From a checkpoint of a small mixture-of-experts model trained on Wikipedia: 64 SwiGLU neurons an expert.
Below are experts of layer 7 (counted from 0) of a mixture-of-experts language model. Rows are named router (the router's row for the expert) and show model dimensions 0-127. Each number is 500 + 25 x the weight over its row's rms, rounded and kept within 0 to 999. Numbers have three digits each.
After each expert's rows: "gets" lists some tokens that make up at least twice as much of what it gets as of all text. This comes from a sample of Wikipedia text that the model never trained on. Tokens count by the router's weight.

# expert 55
router:515514521486443493479513493497521481506526511448483522477480519480481515492489475484518517479491513439510483482425541510477481492513495496502507525511503520519512529521484513494484479516404496485504514512492466521483513500523488504499490488513587483566479487511542507497422515422490496513463541522500597511490440485530512501479502510491511502504505494551513486505495513479494520479483
gets: "\n", "===", " and", " 2", " 2015", " 2018"

# expert 5
router:555517515491473476478562477498520485519522447556486512484479521552484527484490493493439531511518516477491496485499512516495480466518480489504529502528522515515513465516491511498516495493494494493464516521488473526487487479518487522483514530523519484440491480522458539479535510533477485510560502519542498513531506485487512557482505516478511517518506492477529481521519518489510513488470
gets: ")", "-", "–", "\"", " He", " this"

# expert 41
router:475517520484498485482516475503518498508517548439479517484475525546483511493492489480548509515476514484501480483446484511487486510515476460504512478502519515523520496513471513506484479495510503484472529524505514514484512489498501511489479531491447498437474482522555514490509519514484493514501498520436512507519499488510513526482494513500519503528519488558515486508520516480513519485483
gets: " on", " it", " was", ",", " is", " a"

# expert 6
router:541522512475500480489431451473519493521519514516475504478480512517476496476487481486524518512501527505502489484516522521484472466474481490524509526515504517518520523519476507511491486497516492482518521502508494519485524481511495513488468476488494492587490486513469501486541519574487494509533513517466478517538466479540510500481507516511507518453516470538523486508516519482467512480497
gets: " the", ".", ",", "The", " The", "E"

# expert 33
router:536507515494491486495510460488511510504520534528491514481473516527480508485490484497490517464485534498501487485480480515481487553491484470528514468519512522520512591516506510520487480486471494485484520517474565522472447498508485519489494471462510485520491488515528470488538516487483497514413528516503468507516440480496513478487513511511514483488512494535520490507512524481524513479465
gets: " \"", "==", "|", " ==", " from", " 2009"

# expert 43
router:537517521492502486478462474479512481507518505605491516488485518478485505483486487485502509502455512499521482487504507507486484511485485496508515547517513516494513506516491516513498478517467506487533521513494472525495454482506484526484517473452498487493493480526513478485536520509477488521519479512499546526503510485581511478481519518484516528470536484550517482508504515492465521495474
gets: " the", " a", " of", " at", "=", "The"

# expert 63
router:544514520481492472493416508483513496516518484553490515486486527536482525487486503487508523495458518536478489482554492518498479486503490487510527474503497515512517473514435519523487484521499481482514523508498507518485499481504490520480491509496458482537478482506474487476571510474486479512541459496590540517509501482541516492485489512464515517492524492517517483493491510480482514497450
gets: " to", " a", " the", " is", " which", " his"

# expert 35
router:521533527485503488465471467477519493505519479474481516481493506470489507492488484476485511492457517516502480477527535511491482488483489534486511526514506514541501498520498525521493489525432464480501516516484493510477532484509485512485491478543550478557481485516453488486508520454485474518481523510460521522486450484503519518482475511482515514531516486472518483507489513487517523484474
gets: " ", ".", " 0", " C", " not", " 18"

# expert 32
router:505517513482519498488577510488510496510524490551487520481487521489493517481481482481516517489554521489533494486518471511486478475531498516482520530511513517531519507513515514451485475538494493481470508523485543514478531486518492505488472538481461481492492486509466535482494516474484505517513526500462432510496549480468527456480505509490511517579500484501512486512521507476472506483574
gets: ",", ")", " and", " W", " 17", " they"

# expert 10
router:537517508492494485492529512482517457510516487516486510482495518514480511490471480490535516493511512459516487485525509518490477538521480484478514480518518504506518475510504517511503500464535483484441522517473546510482492477511489524483481550475539467509475483524530525490463515525486493518504475504563500510554489483470513521488493512478508498489523491526523474517486511478474514472496
gets: "–", "'s", " a", " 3", "3", "2"

# expert 36
router:519514525490512479498469470480514506508516568480490522480484509466483511498485498481524513563496517479500484479556471518486482500510479507488516466513507515520523589523504520490485485495516487486448508512483555515472453486511489513478526497520487491530470484519533500480499519470481498519481524511467480517510436488471519432485500511486513511533526486497524476504520519483512518488462
gets: ".", " |", " the", " a", " but", ";"

# expert 56
router:536518520489488475496486458484517494517518517488485513483493504527489507499491492483465518456521516507493488475550551502487488489507484528501510522516519516524518529515491511509482494485503478485492520518497547527478502478511483525478484509525428472557484483519470484473547516513475469517459502522479471518524416498444519508491464514503514510501512487485522480519496512486502519484469
gets: " ", " |", " —", "-", " of", " /"

# expert 18
router:532513506501434480498482467490516491520515509475488523483483520506495526481486480487426518502507524490502489485441504507479486482500492509496508508514513515519519537512502515529479477502549489486501518520484565517493443471511503516487489540513516492520485490505503532493489515563477476511478500507545498513498466479493514538483457512491522505495522484461506481504515525480530522499435
gets: "-", "–", ")", "'s", "\"", "o"

# expert 61
router:485521518488496496484521458474511487513523509561488510481481509515484505484490483484445507563598505479517490481513477511495488514511478515499519520516503516521512517513505520489500503483498485484531515515489443515479504478515492510485498451465455495472482489517453540483564523429480500516433523518479521515487527483457518473477506524500530511495502487468509483504500523486471522501483
gets: " of", " and", " to", ":", " at", " as"

# expert 16
router:477514516486499498495506517484516486521515526521488509479477507449487509490476484489441510555488503473504497487538499518487483489517490485515517535518520509519515522521493515488491474492490496493552514519485521521489523488513491512481500572455475487474480487521521536482481512520482498511510470513477492516500476490510515491475532521508519522554514481555511481516526513480494521490550
gets: " |", " of", " B", ";", "R", " United"

# expert 40
router:516517520488515480491540534488515473513517517478480511478482519557480505500476487484522516545501518448500481488525508501488481600515487511494515493510515516497511507517549507498493505524483498484498518516487531514482506485501472519481504508532598484489481478515574543492437508533474498519519528510552497509524510481538517445483485516481516477461512480520513475495513516485474515491538
gets: ".", "-", " and", ":", "–", " 0"

# expert 0
router:505520518493506484476456434478513497522512507459491519476481514483487496491482484470528515525491516484518492478509485516473486498493481569509516511512523516527515526515509522530482470506487493475467520513510519520478487486520485518484473521489422482455485483521515520481489514507482504519478505506449468513509480475498519442480485516486511503527496482463515488497502518479547515477527
gets: ",", " that", " which", " were", " who", " W"

# expert 9
router:511513517483471481489506464485518489511519495507488510485484518519490524493481503480467512518480521521516482492482490506485484495529484493507505517519518514518517542520516514553495489504461484489580511508501511525482461487511483514486494455536455488498495486512476493478526520436485485512470499514450544506505461483516525522485502510479520469522517494464515490520514523492528518472438
gets: " ", " and", " In", " F", " f", " \""

# expert 12
router:501519517480541488497429474482520493511518584466481518483488513502481506500485496480565508456519520540499493489512480517491483534509485528493513428508515518521517499515553506492488487493545488486489521511507531514478501479503485504495497525483447488478483477509511486483584518517488499522520505521476450513512481472443517501480506511487516514571516482499508485499514516482533519489482
gets: " (", " \"", "-", ".", "/", " ="

# expert 19
router:495514508480530489507479477475518504518511523510484529485494513427476522479485476485547514542483520531531490479479454524485485513502490577473516495519517521524522548523501516534486479500532477478465513518480533519487551483523503512490500528516470508441477480521515516478479521499486496517553494519494533515554488465463516492482479515476510484522500487509518481507484517485537521472497
gets: ".", " he", " it", " He", " It", " and"

# expert 31
router:502517516487554487495530511480522496502516534521482522489486522496481513485479497483544515553517518514505483476504503512489481522504480491487520476503511518527517496511506519413489489455531490486452524527502531517485516481501486511490501499507468484422482470518532526490458510471486496510488499513553511522473493480510521510474504514481522526522510493505517485514506510488503521478487
gets: " |", ")", "1", "6", "0", "2"

# expert 58
router:509521521491481489484471486480516500504517540473481517481481517516482503507486495480566511473463504530503485482566528507494477517505485536472496541512507515518516490511535511557476487457461499485526515519497523513486473485500491519475504476506528498502482478520529470482503516438490494518478460517537562522520526486482516495482504513482518504478510488471518481502505517491531511491476
gets: "-", " ", " 0", " 1", " 3", "1"

# expert 62
router:491513511487501489474597533477523463515512508473478517480488517508490510478493498485544511514533515471497493495561466508484474482528484524474520485520505515517518497510525509494509473497482489480480510518486523514484488478503489514490501531556488471496488488521485531479461516464482484513444494512480496510509434482472516457476491509479515493523504491471519483519490507478551513485534
gets: " |", "|", " (", " in", " m", " and"

# expert 11
router:466515513497508488483541473478515497515507509440483523479483513496482521480485482495498511542511514472524480485535531518482482480514480494462518444521512522502514518526514513454489484509510483476487509519488504523486486482521491513490481497477485481537484481521534525484449516436480506518462536512537510513459497488528512471481480514451531530556528490505527480508521514492466521480533
gets: ".", "=", ":", " p", " s", "'s"

# expert 45
router:496516510493499479478491482485522474513519536521484514477481523491486496490486482475517528475518516482463484478533502516492481507511488531475521490517506516510527504520509517488489494516492492478485521508495439520482472489523484518502514465489508489487488483521482530485571527529485496514488509517437530509504559490460510417485486519484515518517512493473517486498505508484520520485487
gets: "-", ",", " (", " was", " \"", "|"

# expert 30
router:506514516488447480504471499496512485522521537511488516485484520492482504486482483488456530540514511455529492500498513508490482511496491492527536518511515517512521474518485519527484475474498493484504515510494541525475472490506490520479513482461533476463482476519517502481492517511476505519514481505476507519480486482584524472474513522504507509505521489459524484509503518482490513489546
gets: " ", " 1", " 0", " 3", "–", "|"

# expert 29
router:480522520476524488492544546482518484522522497519480527479489511515485501496488485483586524518479512459512479483554512517489484533514490484483502471513514513515513454508526522454496480502481482486481517521484455516495530482501483513488492452505473498476485482512513546482453517446482499510522510513520533517489533486523518478480498517510521522521522487516522480516513513482550514491541
gets: " in", " that", " was", " at", " and", " 4"

# expert 59
router:515521515474522494485506521468521490510513451528477512477488509468484504470475495485516518485459521515512491483520491504485478543491483477470512594523497521522505471521525516484500485463531498480586513520491439522483516477515469524500476511495504500480480478529491500488558520532482505512516470519506477525504507488497527568483508522456525531527522487512523481508487520481491522479563
gets: ")", " to", " a", ";", "°", "%"

# expert 21
router:519522519485498495492546476484519509511507509528486517485487515449486511486484487491453517553575518504502487486453508508485488461489494524482507511515504510516512519519453521547486483477490487480547514511490514520487486488518489514494503505523565492528494492518436481492544515504486490508492499514463513517490468480527504486484492513489519503489513489471511488512486515488488517477499
gets: " and", " (", " 0", "|", " but", "th"

# expert 17
router:486518516486536476491505525489522488506510495457490516481490522498486513486476488487555514503497520522518480486561494515486487525479487534475514513522513517518518461509535516504497489520501502482465515516501488512481519488512502506490493492541530487473478479508585503488469520550476509516495519505516470518505541480508531530476479511495511504486508485482511490502505508491492517483508
gets: " the", ",", " was", " The", " be", "The"

# expert 23
router:497518515476503492497499469498520500505528489450477523484474523532490516468487484477509516503436508482483487483471487513483488508523490523495514499512522512525518486515537520488492496469473488474424521521486537518482528479523494519475477485547484480483477482509435502478475512464483495515495513517502428505486476487473518494489507519498501500540510483443513474512510506480484515485505
gets: "\n", ",", " |", " 5", " 0", " T"

# expert 22
router:491508516484487495513495573499512497516508508524487511489492500463486516490477484489469519522530504487535489484524489511490488523490501553502523494518506518507521515514522521548488484521449497479564516511490507512484491491514493514497535561512499493534482484510574482482465516572484493504511505518453467517498517486524518497491518523487512505485508485521512490513489505488510514489538
gets: " the", "S", ":", " an", ";", " most"

# expert 51
router:484536520459478480511512499422510521527516455515473513493458513488465515452519507492502521498488556517456493484506494513470486491510470482465507474482545508516515458516502485482522488523521444484514510544504476515505500467500472524480494531477465438489481488507494525499521522520462487521507481552482512536521512505505504525493449499527494491464535444503500464499516517469525500475533
gets: " in", " of", " on", " for", " with", " at"

# expert 27
router:504523521498487489511433459481514518510512544559483514483484506474486519492482487494405502501498512497521493477474489515490488455504479522501516488511511514520522521519517522539490482483487486485500523513464567516488475483506491516482489504518519497485485489511460473494522518501478503505545488507471518515481513479580520453484489515500512512517524481512513486516512519486489517485487
gets: "\n", " of", " an", "==", " by", "="

# expert 54
router:498521517484502491485486481493521488515516521421480517470491510489485508487488494480511511546517508469502480475428506503477483543491486532483502469515520509510514503515502521458489471478505490487453517516482471515481530482514501524482502463557504479513481484515533503480450512546485491517488531508508482523460541481509526512486466512486520527517509501475515477518511512475487523486502
gets: "\n", " |", "6", "|", " 3", " 4"